From a checkpoint of a small mixture-of-experts model trained on Wikipedia: vocabulary 8192, 387M tokens.
Below are experts of layer 2 (counted from 0) of a mixture-of-experts language model. Rows are named router (the router's row for the expert), up (a neuron's input weights, with its number) and show model dimensions 0-95. Each number is 128 + 32 x the weight over its row's rms, rounded and kept within 0 to 255. Numbers have three digits each.
Before each expert's rows: a language model's description of what the expert responds to. This comes from a sample of Wikipedia text that the model never trained on.

# expert 29
It responds to: Latinate word endings. Suffix and ending pieces completing Latinate words, like dist-ant, distribut-or, per-mitted, Fellows-hip, plus official titles like Service, Officer.
router:121133109089142204143167142047099145096140108114085161092119143102166154093121132160148155171133138101126144124139120098092055104090133137123173166129146136051125117147119066102122087206059078120143067158138121133161140141133169117117121126096171114150078134109072134166127183145087110152
up0:127085182108081205128078177118137145099107110178139158119132127156140150105082122136114093098084092139135060108116113130097096134084134153128113089170077104140108117141106166123137143163105094122144129117179076134105071124147132095112197191081155164146180087098136102112114218080141142112
up1:102157140110108069099106119112080153087100087077115137110094172081175091140137111149214132187098077157128172137117099090087110106134168073154099111137121124153140039178183112142122146128135113103177138097139157136105158150111104092166102107071095148150124058142111122128108152099126079110
up2:032089146068168186102127097177117118125148145131128190062140148137134157127036148174151101133150090058124169120087115069159125123121132130154150116144062134134140121154136150100199105153133102122127131123102168160131158116130157132159137109104161125165150136104153193107121190162106118128
up3:089139127126134160099151124136122151195103127112129164157100108117170156113181105112179113151165167117102173120149186096183067114116174106183112109175090127096111168145132152166149062111115176182073118158150136160161147096151153110151137122180160125171101080143092097156111108141160052087
up4:213093137123138143112114198103089136150169128135150123138100109170061130063158082052109127116090128148137111169103147154118129105113193186095087090164151141155140108086122163119146142048136155120125178148142155134146161135115114135096157074113052174118100118132094172111087136113111101127
up5:112175107165074126128167130138137110085171118106094157149141118093170226121111128143149159214105104146101062142125159096058140096140093072140084121115133142163110147136132096122122106138118112037137116161126130099127148176120148150128103068117143089120141141097159139154153093170066073145
up6:143137114180111090092136121134177113113147134100189131109126107085156152105154147140121143102136129064075119172140149113123141091137147102131087084188138141142203113092139096162150195168161161149087118123068150064111123215110143107138172143123181102135095057139150087135174092104117099104
up7:122094093184102128151066098127068131110109153127187196133102081161087128108123095106086151136123130145083107124077101188137156087117121137059146172174089138119105134085146099080104136119121144143076072087110136094083194148081117070148096117131105114108121134118114158166122193148158162134
up8:137109205100169138136139144151132124183122112159053121107119126129124131152109172133144140074134153155181206089183128111141092123080124143142097113124133158086161093135081085130120122176142170068160101144123173088178133130067111138145112087075084116121158148102112116088101165096201142084
up9:134136162102122128135117152152124119132132137051119114134179150168150156157180131140122140142143159099100180106109186117184162197115102113117066132111125169120130129175075150159184118165091139123207144129092120123091099153139166171195105154105125073141166186078126100142126107198089141156
up10:144135152101188069108121104074074123064120156125160094115214065073157111185111113136152100174148107138118157095143120100125154144118139099163131143116147087109120150092142161169107077177111114187150106130117151138130160098082194197150135125137091080097132129080099140157150155148164147156
up11:087107111130164157133097098137103095166161129084147122178109083165082145205185142127145137155138135121142123130111205109137156165172109179135171138130087190162155166069212095163125107138123110113132139098126094152163097156099173078141087137153168150173116156135125118140138134068125122064
up12:081072105144118146154085148160068135143103118125117092167126152093097125117089120102104077133141161098140104127121055101140126153122145128144102134117088098096168122115174059121133134182140146120130033118202088109153063191164176100157133116126135098135129133114086143142078078064158143157
up13:115102106107134165148086152095090111149185116144100146068146128126134107119063174174167156132167137130158125105147162173100168125122085169122088103102111084085081144168132131148090136104114045137166092129123127117119157114131116191138125083098128137133089121161102182105018135091084155162
up14:109150086133139088255131128166088169077120100118119055185102094128121159143081141172120120115142160139105072107111185116117144131143148184139122132130142149127117119129128121141125146088130146131027135104100116133118112116135163130151126085125096148128146092143083155163128141118118082041
up15:126115083150118093180093171105098196105107145143047140159125121113175100069125203136112095124155155121127136149125106126186172132116140185063073144146143082152131120127131114125165191134148071131141104132111135133077145090102128077159121103124153120126042103086110137109104105115100193138
up16:116141140129044164134168141115116043160155155140106081155099172124158162157159081118166131114126144085126133107142148157136093101118132160103132183137125111142175084178137161095118095127145100139124115121127141053189117135182156155154099172081125082172153097178086105169136147203137147171
up17:081160161108112083135149120119083164091120099158155215096068109068060120135094099138142113082084134084110114093090116084143132115132168103112111156145068136119133080060068102059114096112084106183107110124179120094139166107108150129115136112095092107140145120127141112146121150087169171134
up18:146136214122159164116141127088129073153166142065120117117108104131128195139067146160140160145117162158084136152120123125168095174095175133120149169104128173200122139123113103128092132163137090115106061142150146097106154150073108081114123118086131199171147105068136180142109156155068145135
up19:162117047166134146133130151136116172182144105129071127102207094109152117103113088132149117120147170085149122129129059169071128099157167151120081147118175136125120191120118142118051109083133098129133097155128114105123172121179156130168147111034112144188134137139151129093139151183154128156
up20:109105144154165103141156126085124098171107110165175064132035123134190086132076154117144112155075142113139160105122105093104155114031103155111104122107157184133135057120138125133142144162116097110111163157048122110067144157115154177088119148101149083115136131158101095103119154149145100155
up21:134177114152122088198161155075189124119151106142133163104095131134073129101134109103143124121113175142140141108113171125048090128148184102121176132108145095091186132109127129131137106128109068076163060121109110104117100162150108134144033144157134140141199114183140153062135116141097102102
up22:132091098142140141173082127097103125126179155145123144112115138125112151116157196070149171150145140067115182092218087128141109105109159099121148113103219142106135148142113153165093073066075116124122151140175127137109124148106105091102066133088174115149151128121113119155112189077092081150
up23:135117134112089170112123128112132148076158139145105164122128134079082127100090087141119079121113129167085086152136165153178086147128116078144116208091130166096191111099121123108141141211080118129160055096112155128131103088106107111150117160117186103098149093119088134109093226143119081132
up24:105158159128128085124166114135125087102091067102124161054136086143186127173093135161126100102161138084166165136130094077128156146135151157105173050116105143154079149117126080210129102132063125135105120115104143177167154120071115138150093063119114127131140142152132165109115176114106085184
up25:197108123103131119209070093086159065147063133140110154105106111114154155125133126150160124121163098111117161135164148127148139061181150143126158111173099163162130145137126099077117091156135070181109085071110094115114095110110104114158088161142043129147174123116112131158154077160130082104
up26:142168126160116124137133159109085072131166070088124133163149167195139090167107139122183125144131128144152163120109116132143084081145100165151117096136110189079125179140158114118117047089124056135139138082143170169151133104129131123146134147143156077144083078131141108176093077160089117212
up27:125090192132159106130181212115112107146148123104180111167089120117121120104155119124098088171087142075119104124176126112171094063122141131153107133157182067149080125102142133131132110142150103134137160080141137185086110148138219087159133171154180051177150136139102125162112136103142138118
up28:157171149132122125143140152114114107138143117076065089050113076178176125146090170147109196131153135105138129160143188112101148106126122113129150144163146188155127181045101134108149178211132116099174201096132153129149148120139166157110071149156139085125156137089119179111136145122116126138
up29:111175129113117130109135114093113118093173125094126151145180141115134134063121148130099185131107161175056109143120119092177142163150127103077147149078084126097098139187101124153085211138126140169169075063075129062140110098089101137095137072137140096112157132134154173122102082090130144090
up30:184178197145118142173114146085140121176150092166082147076178169022097095135142114124139110153103109152110173099136142120143149125124093119144122132120130079089106110149131129124091141180129143138087163137202166141158092153140062091160154089110124131090082125089161090133079094152109094113
up31:088188091154150139149167120088110145101160088187149093136141135110187141112084099099087140102220072182133165089166137127139130107102113135093171113121083138147164095124061122145102170180133178076153167131110152058103101138154154113189086137102117146187145133148119141125143147133116112120
up32:061190137145129152121097177092123141082112162075137106089089105124097079159106114112161137133118115119120148143147157165153148098103177096117187130102168170164118146110164125112162061142150132046139070177147127108133107148120142146093188063099176181133146102108163134087174147072118121118
up33:098102100120122160114117125115086084141124123163129176112107087106090168048186120201128086170160145093127177155104115125124135122136130141126130073096104135102122167195097102149141104157117135040076158113116127117180125154117080083136176093096106200078146096097077108152123121144106094127
up34:101139117156165139082099111112062109084095090076110086128172140108138120178113087110097094046108140064065131114149135104120149137182124175114117125143093175136138157170140127069199141157153149103131088082053144133088111190155141141183100160131097109107149131173101121153126110130109121140
up35:102102101123135100133161114133123183155178100076047150154181140079121115060078154145160121135088173142111065134183117150134111173151118141157129123118114142147133117123112158130131097135091091099134077138139140092148042109112114114133047157140128181148159186170109169098171099172110093140
up36:092121118096187111089153141130175137130089146123215144075125131174116156098098157123116077130097151090157163103112161125136113132211148149145169121147128173090133129074136077102147117164075144094130137124120107103075159108107197085092146171129116167149079174166155110126086139074106105180
up37:112125108076175163135114117113157054166117113081109150163076076107141135127070139077123129159062209140119135076143151159112191169168153172100128131087164160109164153091098175162126134116114133122140088156202129116116154121157152123153135121101158161118138138102127133102153106174075196149
up38:088158165119143136135074138108141193147093103127105120132126114112195120131120132155174168113135111098124139134171087143090092145134114125085184127160122108139188113106159095121145114196131128190164144085180078136116154163137206095154030112122108083098146148112102133141173150124076067106
up39:111091138144128193124130146050159110071103127156106195155144081157088172159141129161129105138105121166125181146089131129187148138158139159137137116154186115069145125187122110120119085181113087156108038125136123115157170152115075121119099145177196111061128131157109154117158117104142139125
up40:173088130135151053159109175090149176160135159102157112096182122181117148108129203107120101152121116164166074082127148073153152168100166078081162110123119089145124110103116132120076089147102126159117144155165109088180147089103111126098143160105166100123110140055081155138149167173085131151
up41:129098128112170088179128147126145093080151108119133115128085142105100174127070160124134095183146138101134112159137115156105070156143135104096159080140142135130086096126149129117173074185155162126109133088117083072153102110124145115077043110089134070127117058085118087219142094102105109150
up42:159150107195105111148197121097148206128127076169149155114151183152111146196093081131105111169146139201040083123163105144111135101140130103126108181165122129135163124153130132147211148132176145122141148110180125122150094092134138108155098147085088142139168125085124132158120120156110178139
up43:141111147122165158173111091101111097163119093075168180143086110134141118154084108141098116098132119172153156176154070143118136105118153094119184161134127106098146183106096139138141131173118058188117122123122114081117170177043129114122085119097150180152161068164155167149137162200093151115
up44:197210171117106134110148132043126099157103115120103110140154219139141142134147133162130060142124157108142137128109091096133153137147131144099142185130120097143149161143166123085115139160148059158097142136143120165175163134129168082119147125124168141218118177105078082160152084143094139133
up45:143139098076121138153070128092193117127213073113160148102073132109177135134117193127140105114142104138101141138104172097087135135136113136137071141096118134130131130129133142144100030121146120174097150122140152124134131128080089115162172134080161158124080131163210140113143177082065146082

# expert 6
It responds to: Adjective suffix pieces. Mid-word suffix pieces forming adjectives and nouns, especially -ic, -ical, -ics, -ian, e.g. Democratic, thoracic, dodecaphonic, Saskatchewan.
router:114131110122211117169145107101103047139145121110127179117148127097147196099115101120133131130086147089104140129119148105121156106081163152130119179165099158132156112134120175168123114142111060185144092137112133099146115173132160088090149077032144156151145105116123127187089207129083159147
up0:113133158200138136113178163147138191129099089091118095136126092146102152075142184108071141179116173123130096135153123134144122158186178083127117135183133165087133159159154145200134145120089161179144095148121106153061137139106167192128165094115088106145128077135163072113161136102159126168
up1:144113120112110110127107100127091162138132083142137132129126146150113107124095124118161138140069140157165117140153120098160140128202188166128151133177060182156126153111125140187170124095142120091165057148128147138124168119115055123109153170104158166142234079131144082049084132123129180125
up2:161136194098105108138170132121100054110085090117141121145120095105168179113132129086138145081157147137095125127153119150107086124117188172145149114066113120072134111113079150126139122103084144177112111137089142103099199172140134087114168116182065126139167187171102107096091132049097112121
up3:091132117083126168169159084119115094124196139169134149142188110139101131091120224145172103166111126089151102123083122131108100070072110125156108167142100150094094179054115136094144127116108089137158091086154145206124144110132162108101118168162126087095165105126111173152130113152155080100
up4:129130174116089106143076133144137154118114109128154065094131095092084154126100176191146122107110110095119060180133161123144152173096154171142137115092128160080193113189121083183185107151108113094147066136093162141137189119117099126127132181168098114155144048130087120151129152113153140090
up5:100066143079143154146118101162100143106130155119111098112131101111142120143140150050139133141153132127178141151115117181125215138121181146143106142159171086130166083168094079111091125104099125124192113097081100110124128077100141140100115095140103165122196104092117166201141177154063104077
up6:148159103154131137061087070091125115093111100131160125144137159141155129158121150103148101125074120111072191113184109089165101149107145023092107163106139161165121092168112157153143129066095061126097166172095195098159130110098121118152071093113170158110152144100119116090126113143136116133
up7:069157078169116112147089172108146123161125141089158127128150087144103104140146096102068119104078132098140195135148116122111157152165152147073076130176126167159169141166181081191162140110142198123159145186097147136140104086090179131145173123066136147164122107133109118072117116118067139115
up8:140167137115090125135131132085145075155151104119078167126079150094172158135104100122131145124148069203110065068168168131126133122132136133157149114153094162123090129075179087152084106167142090158127106104186100152115150148127109103122173132110153073126162125102195141202152136090201092139
up9:144156129146093129166133095134137142099099112156163149099186145102134058123122149136115202093120147098124166177152133110066177149107088110141080108134070144090110159184156137192087128142145133181126062151149082126117170136116156081159129101110163115198177150136150155078154140171125181111
up10:111172162162132161143089108159108140161158147102107146119092092132089130069122112070127119120100121187152115126121142084182102088173118153192149145116157175121115110091057111134146108109055085156105131206119135132179149103135111160141181162136111101173112117112122170150109131176117120031
up11:149111144106087167121125098132153106132137061144170157107131180116111133100125140111127120109049149082106175209180102155112113117165124113122102131082175090105178080126117160104146134105119141132142107108122052106117196160155151112136191112124068118191098177086153074152119073116151137136
up12:107140091142170096187096162137160126136141117172106142121144175033160148145178120183166088125116085106087158129088146135123126120206097102114127117114088147121140101181128153138110136181140159128142117156133100094093141119120126092101160074097137111123079142134164220115123101161049174098
up13:104107083080060116100118117112166135129090130107106115148216144165151174101066098166075169130078140095183144127083148111102143137084089118146140125113156141128081181103108184148127091091120072218118166091154104121107112118142162152109114097059145156077133146137120129114119119137091118129
up14:043112068143136157152110130109081135164126115106100113117116074156204160076086147114095100173117147103145091113192111138059133125166084100110111172123130164107117159110139163107091146105173151123140112058138098107131067091122111187113091080076171109135116116128166104101087139146126130090
up15:106120113134113143123086104108092155118088129100194150136159154067117160072094125135139147129123097098119122157117197168064129101162087151126117120177134132139098147104157094098172072184084095072127129154115116094148118035098183089098169101156135056139155112128146170139149106145075143140
up16:095144103135053102115123140098130101167150114092116104155151167060135128117131166123133106115132197105096167124107133131100112125129091079146174131125122125113088154165125184143085048113133125158166153133108100114139121108128126142047124122083121122134134112163047099206119118154110207207
up17:103164100103104046139152150124086149151095113161161146106167123192144109159180079171131128116113167150151182131143160048147082090098097121082134132185114097152157155118178104132108109161115099080085156131154138159091136133114170106079184124152109151136157106112116115140091200065122096144
up18:182131155103119129172152106100100141134083109107095139114129119121101128141175133121096056130134092214112136144099102136095188049156184089057116155122173059127121144146101139173099119131138124145163145126145193143103109101179121085174112132093185138160086087117120109181142132113077137114
up19:157132131148163147115117158136181140120205160140099181088091122137171096070133098093147138121058124033138077185139198075117049137102118097151139127137120099118155095127080101102155099156156146153135057140130139103121060120137138153122167158114121132111127161150095170120112136105099116105
up20:118113103095110170112078115162159137137116106143082139039054110139147153174101113125235097104147114149116074118128123122137164118138154120100107133144079155125154165195131109176124104155096124109120129138102113101039125160127048141118105112144160123131102070098121180092116140095089133148
up21:096136132166168096123081090098131123088109119131105109100112132082062135159116121051133095131114148085139119129123095126101135250114070129139070116115179113127137152117176120114171113099134178143058111159130139177134125136093069067144101119149073142157064121121085118133127126121088131108
up22:101134136178164129181134093130146094104102132149098116129089127079149148163110206069110135096166140100108132125108097120104162102132136217140165130135146173059057105089138231148127139126167090109185102137105123149094092133092156133132160162103095151123126148099087102169127156101118175110
up23:136092097075160129146133153182059136128096107127088164081125084127112089112059122120087159156107109124138109126128143093111140095058135093131139160104148142100034157130116138177196128111174153138159099082126098160125135152139158122064111146144218165146169114099169123104122157120102124173
up24:103158178117143101157138144181130126163179169112117073143149095099138081126132134125155177110122103077127065183101156081188154145106155181069145135125144108171080146141117164126167102153118112112094141115138117098114118167080195108089168165142127131204178088088080113147123094150078120148
up25:151122078198066066154133092087148183128152105120130150115131103156167133124095123087189088080114148145067152160093109152189141135126108157139178130105109143044170129124146105151111121162117132163150161131141097147114093137144133105103120078043143118202127177123094166127128139142135084157
up26:119119154156115043077127079123140107079170086140117181078066098093087095101106093091174155139132097129127114094128133126138112162132144118124135123180124083109106118069106189087139113175086123172158153176088143103070136081125165096101154115096141145121131133127090105099125076128061076102
up27:127129156158149112178127176157145133098067125120117147127134134135105163148123110103082149138146152138125108120155130181116116108085169152100144204172095115125183070162160095114131084120147147122108113131108162159205169134093106206157099100105167135150106115137198138076040092064140128160
up28:147091132138091093084134092156140097122161115196132168149148049158124140130088096146113178143105135067089180149111122121131135114163162167153085123166109084135138186149205097108110114183123131170121132176163161141148084142097138134092167121110095116111190149101113113106165199148119139194
up29:158140135174143128104140080083105107094073094149165108124089119135150119135150137087119149144089133076053171124113130049122034153157127110113110192143115149107103108122145150180143130102089117131116116084163068121092173217120170141165162134114075125166157078105113140138164110129125148108
up30:129131123134177120114110087152153098117099175199121191107083123125163152123152065139137120128088103131080119127108129069122096155108126113140181087137104188077123136106094185145145149149156107158134091114130147180155185121120121153135114061109136162163074142104162191198182092131102095078
up31:134145132153146147160082071092111111051111118180150178148092175107166123072116199152108125123117077110095122120129126140097144159137121166141081129087133114151119149130146147061065173144129118114063126069094123137124131163094098062124106144095137102171128158095142132148084169193186155152
up32:142136119190165145176087138128073146163175130098111159161126082130110092078139150158116146153129105127141102140118147098188076167049090150130155098095147118111140166143134132150097123141112143108069185164145149127164094107156137023078171162136079141163160166086122141141114091138078124161
up33:150126135149105087084163105155125180158161053154157125081127124121158105170086055161154144131085093159125178127124113154131147147124200106101141126082093089173141128076156144121140155065126177130096180120158158117097150219121181095184147115140091117127135119155135113116126128180176110145
up34:107195093129166168187180099173080144113169109115136096123113117096149124088113140131110170190107121121074105114058140134165102185121134153173102169127140167180107171170167083146169104083131137148171095107122140098132126154095133111077122126101183149111157070093121122155139188132157075139
up35:133105136105167154207124120113039144117060075179098143151135096156129182097091137180128110076132146105112129128091144150097153124149174130149127121131136180101139152181095123143113117126140124159118126074083075145161088145065101058129130133119146138143121104132078118214118171173157137102
up36:142137160139124059111115154180126123114085142087120125191090049113167079100103139133177111069097119155088204094121150115115116138131127188155188078128140137130131179102128107178127077137106109109109148154105156088168099195128074083086112084101092108108125120077133119151111132138089138126
up37:103090156129170118102168131127135129163142124122080153086066134156195099156143098145083168161086125087102134149138127133101123130184070159172142179166172131064172078196107151117091118130140098141073168101130131096181099116116157192151080151154141069136121157166119159145134144151081110110
up38:128084148143203135126111133130138102100192127143164145134085172107085126171072162152180113177097118141080159161118132120143156128105146146146115121147051105061094150123097138150233070142089107155107174180137155113159118118122136119088146094154131128106112148156189138166151120163130095078
up39:056094170083186166124097132148141047069125108159132098118132131159200142122117080092096138160139147108155117102174176120108140136144099164174101103112047097131183126191159137106090138136163097111136100119089165120121131114115179206145110161105135153133103090146116136156148168104093117126
up40:204153137112187150091144111090111121099131181104131173161077075106118105131116130144165106141100059110130162141109088121152103169136156131117081054111143154064067113105093147132100103160163133105116064141174084096128125137168147045154105171137120110088112140069169110135133151119101147132
up41:069115151163139148117173164112076129188147090097153120120111147098089050139187141117175186138136120150079156190126159149160110019154147084117127118116158178107118124115180134096150116151138159131153130157161167105131115142161109113145081105100113145094102116058149105095146138111173102152
up42:065144160092109115143124189126130093123133114163169134096084100124114139112077160117121095094082135094130141175126180117113127092167155114169099072149129143059056147136083141155125175134095088156183168140132140143097096162184187124064114125090111100122121105150102153200161182151109111118
up43:162155137128142127071085152098128118174122133143158129136149135155130131131096117124101137156206103137146142128113113135093075057132118074122086194165168138167206092128112135138121144147134117172085159075134114061127147121084074114186102119163131137151120127098033142083098149148093129065
up44:137160122171173169040079099130136159121166091133135086078062183131081135165122145172116051158157123091046119131107094157121072124124168166149147104117089140122131078119146169094135134112097143089164094123138121147108153189119117160114170145172137134132148129151085108195147134130098142121
up45:115135152155188172136155124144088161042121105090098082088123171114143169117116112088130067141127128136131124104087101050141193129119192119169070135125117140103116074055112150191112073129157090067107143153117115118157146131174145082124113114127150144193116089108125119111123144157108119146

# expert 7
It responds to: Word-completing suffixes. Suffixes and stem continuations that finish a word after a split start, such as exp-ect, fund-ing, der-ive, plus than, with, less.
router:150086136102109157153146168094150094127108123090101134119146144088175125113111098114106166197106131142079188108119132105200143104059153111181106167156125098074113117117100084137157163187102149131189157176136179114114123200120121085084114098113142149152107095116079134165112165142071117177
up0:119157087121137099182124094142124099164113095166126119133153115089157148073145120066159148124138112136071115160055112085105092108077167115134155097131101075132119121094119105097203101136170118162193051162130161126121101130090059181099143101146101193108094090138107076141131140140122129150
up1:135100135117187154147125123069100143182110150136103107144179122103133166116189099087164155134156157174118176058173076100129142094108155186136137142114099101083184148173130098122139118190119103123069140094117156093191076131143134129167125071203118163114125136098104069138110124107108129133
up2:139122160101088138162135152109112118139149135121143113134132105160182137112161181114104105145138112172109076149120119093082111126144137129142121098166124151177146095195161085125130045130161160047167116149116041059121166134153103105162162091105175143160158071149137122159123175124214143133
up3:131149178120055107153133115084136142118145103164119053192073081119151114172164161104190139137111136120101186131130131126135155188142136100150081090145136132082117113157112115140124145178097138166101122197103123122167114054130143124046096145167167140148127142131155153156121135165062096095
up4:121124176106180139118148157162122106073072150159087176126174166120119174143123120146054145188114116191106107178110155122131179148129111138177103124154154089106144077172084106151175110106136062177144113155163123103089144160109166134155152136146113120102149147053163173151151085120178128147
up5:082107109039080162159120177151157117140127073100111121094118141134138114150156172090092172151111158092143127139149116088142073087067149126116114075151140100162116106110115119166146115137172201093123159168095113068126106087146145090144162154073144109145128147199049149139137148175140115141
up6:135074104146116174197160149099099133165076123120102179121111108108121098095139136128101143195087127112086193178166141170124125121175123136124108109161087111120125147165152122147169158060130095208133095124125127089174133108161151187176103107129096089138120079125065167110156142168170166115
up7:134101151099145154073128147127143103148072126071149159117164083162145149134094170154166172086171090169121098120157109142130119069151167107160096090147115117094162153066096113103143145155178157130130144171124139101149128093099171078183135157117164129084131112164086117209157185195156115165
up8:089132074098120156147103088078111124119129131129149146087193135124086130132093101097160185151151104111062159107167092076111138153104170157082129096123117175120136113169125132134151030096114179157114146116084161156089139151110122104110117122054096138158083150201130167134162182152125089122
up9:131151077078096083173049100115140091106053156153182145151111130110144064122116142159158101152162130146126191135192080073118106154120152099196132109155131189129131121146114178192151086169083112174127182189092089144103106119122132140127116099125159129152130126120122131146105158129100122128
up10:115125110115140091162094103111128103093126132145128090144123086115118083105109090189109141150084150146109081121102147141132178111111109113148085087108086209064099160131085103141114135165108121121152163107207063149101148170166173060166141160139150134145201140112184090163121134097149190126
up11:152114128124101153148158125131067130130096117140150160174080125091099117110149140177089119144127172229070143136144125121154130155043136132154191203183134135125130130154177150120127152144080168118134175138083133080116128175133110134083128165157108114107128060104053100128127132165151094109
up12:136148097111121101083133166098100151182143101106132141119205145122105147147168134161152169152132156108060129109171164120113151166180165169100075169106127075126155048154158101189146099123129175071141130137066142121134135134188140135138112048161156157138115117106121119116096154180128101182
up13:095129094178124096136116160163153096153143129100160108149114168113149104092090163067073157101151192115139105123197094205140163120103103094180127136095154096144151120145129128136081176114151147102141139187113171078107143149105144134152088095123082131179174128114118030114101098115148145181
up14:137171207122145149140148113131175088121105151173175135171144156082197160157166142106151098137110153106127160150100178120136116100167134140166137137142138146139123106149104162171123139134103137153113131061169154202168118147110118117072142089135063138175152052215132126163127151181147154146
up15:075090135171061068100119179128113137087182141118140126182119124116091113102132136145125133097084148109111115139140103073151104203126123118143138136109106048174105116162112113139147134120106100124132146168129119079145148114115122146133142117036166180139047181103180147116134175167069110096
up16:163156098142203161215162168162115132112105120142097125097076119140127140158123172143094155156140156163050151154142123110183129134114120074112068131163112156071111190119136096179125142134143147143149143128081116142132110149148155117161150172081134088069082122099072144130117082112087079164
up17:082174132085146100205163076169133111140132100097079138125151172102154098122177133111147143158134076138124159113148144138175143108149115140177106132113106132105131142067173104145115109193133147118129170156184158193194133150123111100138122150114117099110115178022064137117074151135151130136
up18:143067111130140170113095114092085077179114141129151091109086162142141131113108164122121170065130121155155200086095162190184087081126114114156115139166109152159144119112133189203162128099118140056185131165136109124124150133172176155152127136167161135097150081140079119101095116150081142141
up19:118138141100134117157174115126146123142136102057090151176197106118136208053076117109155074146138153111106137087114139137138072110142141073130138083166161058127091117129141144081105138219143156098151177135119139089163103112150156110189111175097105117133098119145154149141091155172133102119
up20:132104114127107100127122111054121121156147098158156143109145122134107157085116158126126128162151167116115189161118120100102111126107117098135134127095120170117154199181120141158114088180155089181157217210146097123079125179173093157142157129214159141108150163126150210099131108132098131098
up21:165125113122118136134119095090121119160158146127098146119095129168053130146144186076108083071061090120163171154098138116102087179107114126141105071154146145162192094155140108095115107169159134088160167194132084222163152173123152095119131098136173145148115145118142127099127158124087137179
up22:092125169174123168064165111104155098093127102135137167160116157165175082186074111134114154121146119096133175141196147176113139147090133139181124125169079085124152137164084111116127152222186084081139145147091096118123139103150124096104101099149121106110132124144062138121120067096125076134
up23:122117087162127157167137181125137127176133136152093133122065107100145146168055136127063111100144158127115140155084101170126146111141101150136217128140145119083184138098188122166148114162155104082139159170151145172145164145101158135092057105122097119120117156117220152111113167123185161135
up24:191152096037141127149121111096083135136146107107144087097105143124119201127124104084092158162160150142132143138109159030140153145084134130143161129165126176153118149134027096166099106128128158161124125118088178104146133131185162159091111093104134124096153161149165070150151125130142172160
up25:154073086096121131160144161132093140137133084078089120104158141096133211201107083124129161122114145104166147099113095096108144106139119069156090152174119173163142117106079085106142146171088091151169157128109154147194171079127114108135119147198114148112103125128120101137112141108055163196
up26:062150155136090175166135063167141148105102118151145142080160156163117147130078146096140200113131111116103184158133115117067130105052131131194106138089118173186155107169150124133153164128114083134115173190100123121134140128080139112107141084087129132111102124189112131104087061167132098110
up27:122146075086092102082152089149151060136152194109101193125117118125116071146105194109072146141126110045110120142156172105158170107110073092150128138126083170144179161106160160126123101154127130147063129165145153114133123112127084192164141141105156147130105092107166192167124135120117105151
up28:144119120064130163144126127081093168137143089093077081154168126060120196191153114114135129153168063135092185082147123140130139147120098124131078096108128070145082118147137089147141145149111152133142096161135155122142183182077143152172151112135092175195112108145159097098194102139116097111
up29:162037132073177135140096151119087129135159156100139098111121135112110104106106112118148113161169137169125080107111137111128166091111081156213183142113139094138115084107113162172075125154099144147105151129165125199133178110141145117084140142028104172131107125112108162071076107091117128133
up30:152134118113123162137142165138179107110192170139172138135133126145143116143139120052120181109119129054052112134122085095157064158132097182106148123179083144182112109125100049123155187149093113124128158146142133085087133130177077114122163100088156137158139067113144109098194122136127122113
up31:099149095071124099206086046129192086238108148078123125131122109085106161126174129173153108123159130156082120125131116111102097110146142138182079157085128133097145089157133152153082167125096130145108162155082157118095129156163156101121115156119127125127066130130132109148157192133117114094
up32:102153108200134152101149203141146166140131141128098140153114089106151158123180165105130133132176088067063135132146144112110050109072178083167173162126099138164152079119140053099137059106140155091111138159160096152136146181093110097084106119139165130112175116148118130125150103155113107097
up33:106107122100138137185112156170127085100091113099078117075115167166126095133166184170100077134067156167132107118106170137090094137103111107169096154166060124095176145150139098130169162086129132158201147170170101089071150168144111112131125157116122123207155112113131161148102134177100156144
up34:114148136090132120161134120154083120130157173087112189138080186129098138059167227082153106100128115154094185158135080183173108208127156128174142158119115118121151091099113104140077131168155184164119163163151132141151106197127144140117132106138124135144139159140151076135088128153087113137
up35:051160168187115175141157097110106148097116132090140161060162208134180137129125134173159128078174112065120158135134204130110088094123084140137109146116108132177158148131092117149072146110107106155132199125147139147125099191132167162128107144128162154098141122158127087138096090162099154096
up36:140126062153126159145118086085149162100126125156141129137170132130096123105089131148128128087147115132105198142116155200166146122096096110166107172099125196115165182126115145125102106191105092145106186095140131140136117156084100090051112156104181117092101136153122090105047150187081095150
up37:098146128146139088091107180126110147170142100143132130058145160113154152154172096176080101097088183096166205126074141125159091137112079110077163153124144124119127118111108118166130160123051171157180119138104185105125126092124148180096138062093144144164165113112159132099150193102108102151
up38:136134166128084107168099143106068129167124085077087157049093143144130124186075121164136114175109130172141103145139153158176146076097132100136143098149142073080140167145142131111146160136164094107106155128180160114098146132169170075074055142140112132104127109123141116209090123155156134074
up39:166119167111114167158095121122097122139136118131104067134146128155137122185150141169211086162098169076122108138160172090105139165097162125139084109102161164133121144155132095119128184132131168166154149135131109199115128157100107097125075158169074167149114078041147147116124159213094112119
up40:114110142075114123164128144118187136158103158080106200109141184187136096133070120156144147125162220117126133116133106150147127149206124139114147126143168136158035160084106115125170181128154122124140188177141135142136120156120176085114178105114140134110168088180126156117110115149087167147
up41:110086106164115074162104145137144143139100129152116130099137115126138149126157086194107176149098145079130150120159162123118174162118140080151137138110153184101130122190127099106113108181135066147175124085191124125105062091186133126117105170112166206099210118151090108169110135092164142173
up42:106190128119172073158114159137161118112086123146131068124123176141158120175117096171167111181179093099146124116158161142177101145159107145064151170085132113138143165133166091108126121142110111118145163141160142130117238113141169156160160158135164184176130146108158154121097162109153107206
up43:058131150068087063131079122094126108143203114055122122181115162016118109140089120174148118091108097119132135164060176151083162092118157102127124123162118126111102101160139133188112096176120128143077110108128164161124143169104135103121112132136107145164150128165109113141108166136136123092
up44:041139075103123113162160192106175150123096106138161140144149161131160113135060139162111178131124129122136151116152158090121161110143108093127177118073152061074134183148159129171148142173188130093127123167152150132101093115102175145122188095132109095121098152134142114162157082146043111149
up45:148110157156091198156144131073112146191080193106136203110126165100148147117163157087164137163125119118114062134146113126095122102145137149132061121153125152120066186123158119095169137153084077106149190151093149133130160074101196084095142114134166106147131081139099166135112086136117131131